From a checkpoint of a small mixture-of-experts model trained on Wikipedia: 2 picks a token.
Below are experts of layer 3 (counted from 0) of a mixture-of-experts language model. Rows are named router (the router's row for the expert), gate (a neuron's input weights, with its number), up (a neuron's input weights, with its number) and show model dimensions 0-255. Each number is 50 + 12 x the weight over its row's rms, rounded and kept within 0 to 99.
Before each expert's rows: "comes after" lists some tokens at least twice as common just before its tokens as in all text. This comes from a sample of Wikipedia text that the model never trained on. Tokens count by the router's weight.

# expert 11
comes after: " ", " 0", " 1", " 2", ")", " 3"
router:65 51 40 58 45 55 74 49 41 38 35 35 53 51 70 62 53 75 45 58 49 67 38 63 45 60 61 37 32 41 50 34 34 57 41 61 48 68 26 53 41 43 73 37 47 63 49 33 33 55 62 64 53 41 63 33 57 62 54 35 65 59 46 47 60 40 38 64 42 54 39 39 36 62 59 33 30 33 57 65 51 35 40 62 37 67 56 69 36 37 63 47 40 49 42 38 54 42 63 65 60 47 52 76 35 57 43 58 39 60 39 45 64 50 30 63 56 45 39 38 53 40 59 48 59 33 35 24 87 44 47 57 65 70 57 64 54 66 65 65 38 49 58 46 59 56 58 32 42 48 39 50 69 28 59 22 56 61 51 60 54 58 45 30 50 47 48 65 47 42 40 43 51 47 41 57 49 37 48 66 51 46 63 56 36 63 72 56 70 47 40 44 57 34 60 55 54 45 33 30 64 55 65 38 47 69 40 64 52 65 31 61 47 52 61 58 46 63 72 40 43 51 29 32 51 37 46 67 73 61 51 46 62 41 43 55 45 36 47 66 44 40 67 53 63 43 62 39 62 37 27 62 65 60 47 46
gate5:39 45 42 63 40 51 55 46 40 44 34 35 60 73 47 66 46 59 41 66 48 59 41 65 60 32 40 48 48 46 35 52 58 26 23 51 40 51 22 55 56 40 68 51 64 65 50 44 54 52 54 72 49 66 55 56 32 50 36 61 58 28 62 43 57 32 40 57 51 72 55 61 54 53 26 40 60 59 45 56 59 27 35 30 65 40 60 69 46 46 33 54 47 52 40 46 29 35 44 41 42 48 23 63 34 46 64 78 42 39 57 45 62 52 35 55 66 45 33 54 49 45 40 48 36 48 66 57 52 42 45 61 51 62 30 31 51 48 62 56 33 53 29 67 40 42 53 42 54 65 41 29 40 61 43 37 69 44 47 64 48 52 51 64 52 44 51 38 57 55 55 40 79 56 33 42 37 74 65 50 45 72 42 45 39 49 26 54 52 36 48 13 48 47 52 52 54 40 50 49 61 34 39 78 41 70 54 49 60 50 58 43 27 36 38 65 67 36 44 62 59 57 52 54 58 41 35 45 67 61 53 60 54 56 31 55 50 50 41 27 51 42 55 36 38 59 41 52 26 53 53 41 26 53 29 43
up5:39 65 34 40 58 56 66 79 48 47 59 33 31 54 42 43 45 42 49 47 74 46 50 45 31 55 81 63 56 63 57 37 47 51 44 57 51 55 42 43 62 54 60 60 45 46 53 58 46 65 40 43 54 44 50 52 61 45 49 66 48 55 38 62 54 51 36 54 68 41 58 59 27 42 42 57 58 40 44 53 53 44 63 41 34 44 57 63 61 42 43 42 70 47 54 43 38 38 49 54 67 45 57 50 44 36 29 51 79 26 57 54 52 28 55 61 45 55 45 46 34 50 59 59 72 80 34 39 54 64 73 32 56 41 45 68 39 29 21 72 68 61 42 62 54 70 55 76 30 29 54 48 58 50 57 46 49 86 50 51 63 37 45 24 41 43 32 62 65 36 29 60 42 59 56 54 40 36 53 49 36 49 38 43 59 50 59 41 30 42 38 53 38 29 49 47 50 33 42 68 64 66 30 49 56 47 64 33 47 79 39 39 51 57 62 66 40 53 52 48 34 39 45 46 55 54 39 37 44 42 30 60 58 63 47 50 36 59 58 51 50 53 34 56 46 51 62 50 44 47 41 41 61 74 21 32
gate6:26 48 41 45 52 62 52 61 52 53 47 54 47 46 69 46 44 64 59 44 38 67 53 51 48 39 60 22 40 68 44 38 49 72 33 64 60 49 51 52 40 38 36 41 58 63 38 41 47 15 73 40 49 32 69 29 64 46 68 43 60 52 51 60 49 46 49 44 45 52 50 43 53 43 43 53 54 37 61 40 50 50 31 36 67 34 44 32 59 57 48 54 54 53 65 53 88 64 58 31 32 54 35 40 27 42 74 40 57 67 60 50 47 58 54 48 34 59 67 59 57 67 51 45 46 45 66 68 46 36 44 90 32 66 46 49 52 77 65 45 41 59 34 60 45 41 64 55 61 56 15 46 48 39 54 61 49 36 56 52 41 40 49 47 64 59 64 53 53 28 47 35 64 61 60 23 51 55 49 51 37 57 60 68 41 47 52 42 75 49 56 54 40 63 40 52 45 58 64 31 47 50 72 57 35 53 52 45 52 58 49 31 31 43 27 48 54 60 54 42 55 56 58 59 42 35 40 43 46 71 45 50 43 71 58 60 64 31 49 31 52 43 50 28 49 52 27 52 49 65 68 40 38 51 68 46
up6:66 61 38 63 64 44 36 44 41 36 54 57 37 43 64 74 55 48 33 31 57 39 36 48 37 61 55 39 36 38 43 43 61 31 68 60 40 58 55 42 49 56 54 43 38 33 78 47 49 54 70 50 56 46 45 42 46 38 39 64 57 71 26 32 59 53 64 27 42 52 65 46 45 58 42 79 66 46 44 46 49 84 64 59 59 53 28 39 47 39 54 22 65 49 36 57 91 69 58 52 47 37 71 30 60 47 47 40 38 46 61 43 53 51 73 67 47 45 50 54 50 46 49 60 65 51 48 34 45 47 51 47 64 64 61 54 52 39 64 43 77 38 59 55 61 38 44 60 47 46 73 39 57 57 53 47 45 42 59 59 29 52 36 48 57 65 41 75 54 62 61 51 48 37 55 52 47 44 57 25 65 42 44 53 56 33 78 46 62 48 33 48 47 43 61 38 47 27 46 66 27 61 51 39 47 50 38 57 49 36 38 56 69 42 58 40 35 62 44 43 37 45 51 46 38 31 55 52 55 44 46 39 42 18 41 61 47 73 62 58 55 55 58 54 71 57 59 41 31 58 55 41 61 74 56 49
gate7:62 73 52 35 42 35 51 46 37 59 25 55 68 43 66 29 36 42 53 57 40 57 57 60 38 43 51 53 09 45 39 54 46 52 52 60 30 67 37 59 62 77 78 38 53 54 57 58 61 57 52 61 41 48 35 56 57 44 65 32 54 47 62 34 48 45 40 74 37 66 60 31 51 53 58 53 34 68 56 47 67 59 49 44 32 56 43 46 52 51 42 53 44 36 65 31 69 62 39 67 52 81 59 53 37 42 60 71 48 70 46 62 26 48 43 37 35 37 57 34 52 37 47 54 47 80 49 67 46 60 49 50 38 48 38 36 42 49 45 51 66 38 55 30 64 47 42 67 57 52 64 45 66 57 48 51 37 48 58 59 48 47 48 58 59 42 38 59 44 53 64 36 66 36 66 52 39 43 56 68 39 54 32 55 32 67 53 18 46 39 36 51 46 57 45 69 57 52 62 61 50 49 48 52 36 50 60 66 42 68 50 61 65 54 33 38 44 69 55 47 51 50 54 29 67 48 40 65 60 80 27 66 71 49 60 58 60 30 43 56 38 53 42 50 23 50 33 48 64 59 57 54 50 52 39 53
up7:53 41 36 55 58 52 63 50 44 34 31 58 51 62 44 36 47 42 53 44 87 56 76 37 63 78 48 48 63 46 59 39 44 35 38 61 51 26 51 54 34 51 38 73 45 59 26 63 55 33 60 29 62 48 51 27 45 43 46 44 34 70 30 61 50 59 54 51 55 46 48 58 49 71 46 62 54 49 38 41 34 64 36 40 32 55 71 56 41 74 55 22 51 51 62 61 64 33 41 37 25 39 42 49 75 38 40 45 38 42 51 62 54 74 62 65 44 42 68 61 41 49 52 45 40 39 57 50 55 35 47 52 63 34 52 55 46 64 56 55 45 66 50 49 47 68 64 67 54 67 56 39 44 53 44 60 65 56 57 67 47 65 39 51 51 40 62 41 64 74 53 44 45 57 55 67 42 36 67 49 45 49 20 55 41 55 52 56 56 45 53 43 63 61 72 46 55 59 56 41 57 60 53 48 69 43 47 45 30 31 41 59 58 54 52 66 73 33 31 44 37 62 56 53 59 65 51 48 57 61 69 51 55 16 53 60 41 51 36 74 51 48 58 62 65 67 51 33 48 43 81 55 58 51 51 36
gate8:50 48 61 59 49 47 34 49 44 62 62 68 37 60 61 35 38 49 47 44 45 69 50 44 37 66 32 52 30 71 43 27 49 26 53 59 46 70 46 60 50 37 49 50 54 44 34 46 25 43 70 42 46 51 68 40 55 58 55 61 47 58 45 30 58 55 51 53 22 54 45 54 31 47 53 40 40 73 41 35 56 92 59 60 72 59 62 42 55 65 49 44 51 50 12 38 51 61 38 43 39 51 48 47 40 33 59 49 39 59 78 65 51 64 58 64 52 40 48 62 68 63 66 54 29 49 60 63 61 56 50 62 65 61 37 40 55 34 28 42 34 57 68 68 55 56 56 54 61 36 57 44 46 37 37 57 72 67 61 63 36 54 47 60 60 49 53 43 45 58 59 46 52 66 64 52 38 45 42 54 47 51 72 61 61 47 61 50 51 35 62 56 40 30 46 42 60 55 39 46 48 68 56 50 49 50 52 43 44 61 56 43 69 23 73 47 54 54 62 51 51 63 28 56 36 51 55 61 70 64 36 68 61 53 21 61 41 47 71 52 58 40 48 63 42 38 44 60 63 48 42 48 53 22 78 44
up8:66 43 65 73 61 41 34 59 24 46 38 59 52 66 54 55 38 34 40 64 57 53 40 57 43 31 58 46 46 44 50 49 48 41 54 50 43 46 52 59 59 62 39 55 61 64 58 79 42 54 67 42 47 62 74 44 50 48 50 35 45 53 54 41 51 68 46 37 65 44 36 61 28 49 56 48 48 24 49 36 56 67 36 43 52 37 32 29 52 47 56 59 48 46 76 59 34 52 61 54 78 30 40 46 43 53 59 16 51 68 43 27 34 58 60 70 47 40 69 58 62 54 36 57 65 36 40 39 51 44 48 46 55 52 48 53 55 66 39 55 61 60 45 60 45 35 31 44 25 56 54 52 74 56 63 58 55 39 67 67 41 70 63 51 49 34 28 43 58 65 41 47 47 47 49 33 62 55 48 45 41 42 50 67 46 52 39 31 65 46 71 47 41 68 76 64 34 34 46 52 37 49 54 52 35 44 48 45 52 21 47 43 63 64 56 37 45 33 40 60 48 53 56 57 54 38 26 60 39 41 43 44 72 57 50 62 38 40 60 17 67 59 77 61 50 58 50 58 56 40 19 53 38 51 63 43
gate9:56 39 33 54 59 42 46 47 66 62 73 57 69 28 35 64 54 34 51 47 43 56 39 49 65 36 44 60 27 44 39 60 49 56 52 61 57 38 65 47 73 61 39 51 40 58 49 50 41 42 42 32 57 33 53 27 42 41 53 51 58 48 23 77 47 51 55 75 64 46 33 20 55 39 56 46 50 65 52 63 59 51 59 51 30 49 50 42 55 35 47 57 41 51 28 43 56 80 60 43 73 62 55 30 41 74 57 32 47 35 83 43 35 72 56 49 31 42 68 49 65 60 44 26 48 57 49 30 37 36 41 53 43 30 72 58 61 46 50 48 56 42 41 62 52 46 43 59 50 64 29 44 46 28 57 53 54 59 33 54 63 55 60 52 31 49 47 69 52 69 61 41 54 45 58 40 53 54 40 55 54 23 46 56 51 48 60 38 51 43 51 36 45 54 43 52 42 39 64 61 15 53 55 32 54 50 65 43 37 53 61 47 47 43 41 59 41 63 28 52 70 48 45 51 21 32 60 43 46 56 39 58 59 66 56 52 48 31 40 32 50 50 39 60 64 40 50 46 58 67 50 52 78 43 55 35
up9:25 52 63 30 64 42 53 44 38 33 40 18 52 52 59 44 66 43 60 68 57 50 56 64 60 47 54 46 50 39 50 54 66 13 40 46 58 43 39 42 29 42 51 50 67 51 34 45 41 70 43 43 37 46 52 69 46 62 64 51 23 37 57 56 73 29 46 44 33 50 41 62 35 42 34 67 50 53 39 39 54 54 42 28 61 44 72 51 49 46 44 24 39 39 55 44 60 37 45 40 53 37 26 45 46 40 44 54 38 61 28 63 52 34 55 55 66 47 38 82 39 55 49 67 53 54 42 72 68 57 74 50 56 62 28 52 42 37 60 52 52 58 66 35 65 47 44 51 67 49 67 56 62 56 38 70 61 68 58 48 31 44 47 71 53 57 41 35 47 09 69 67 35 59 49 47 52 63 49 36 48 46 41 48 55 60 49 52 59 53 30 66 69 38 56 49 43 54 44 48 33 56 30 46 48 53 56 36 52 34 38 44 45 58 57 58 39 59 26 59 28 44 64 45 64 64 44 54 37 42 50 38 46 35 25 63 51 58 58 49 44 52 47 38 43 37 53 60 40 38 36 55 42 56 47 49
gate10:48 61 39 48 27 42 44 60 46 39 51 33 59 57 31 44 40 46 47 47 42 55 47 20 49 37 29 51 52 56 39 46 56 64 63 56 57 55 55 49 56 37 31 62 47 47 58 62 49 41 30 45 78 55 44 35 41 31 38 53 60 50 34 64 72 44 71 40 48 49 56 53 65 60 36 55 23 56 41 25 57 64 69 55 26 38 53 46 49 54 47 62 40 26 64 60 50 65 65 66 70 45 51 41 54 48 47 26 39 65 48 58 71 37 74 41 51 32 75 55 42 70 79 44 54 64 54 69 57 33 49 59 65 66 41 62 39 69 55 33 38 51 40 66 48 39 44 56 34 31 53 66 28 63 62 47 36 57 27 55 61 48 18 32 36 58 46 54 32 45 57 53 44 52 41 47 27 47 34 66 54 38 56 43 62 55 46 39 39 43 24 29 48 72 55 45 38 61 50 59 48 59 48 48 59 57 52 28 26 59 51 54 49 48 47 53 32 56 46 46 57 55 43 46 30 79 52 37 49 56 55 49 58 59 45 59 46 71 55 67 45 56 39 53 48 62 38 41 47 60 40 42 59 64 61 43
up10:65 46 49 66 72 51 79 51 60 57 27 45 35 45 63 43 22 58 45 49 43 41 59 54 74 38 51 54 53 70 52 42 39 36 68 55 59 63 62 54 53 54 37 71 31 43 52 71 78 58 30 36 55 60 47 29 51 38 42 51 48 42 51 51 47 38 38 41 45 40 73 53 75 44 24 49 34 69 50 35 47 58 42 67 57 18 59 34 46 38 49 47 60 49 38 51 41 54 36 49 55 52 45 76 42 33 47 44 48 47 43 52 39 46 57 52 64 45 58 58 48 52 46 34 69 47 34 69 48 55 43 27 56 51 51 44 51 56 48 62 52 48 45 38 53 33 51 56 57 59 68 44 44 58 45 55 37 55 19 44 53 46 26 47 41 53 53 42 50 58 31 55 52 65 58 40 54 54 40 61 44 55 56 51 48 57 41 63 67 48 44 26 31 54 27 63 50 62 57 54 37 57 78 34 47 51 85 64 33 22 43 58 28 52 38 54 33 64 40 50 53 52 50 55 46 43 57 60 54 48 30 51 64 68 56 56 38 79 64 45 51 30 59 44 39 44 44 55 30 59 38 44 57 50 37 19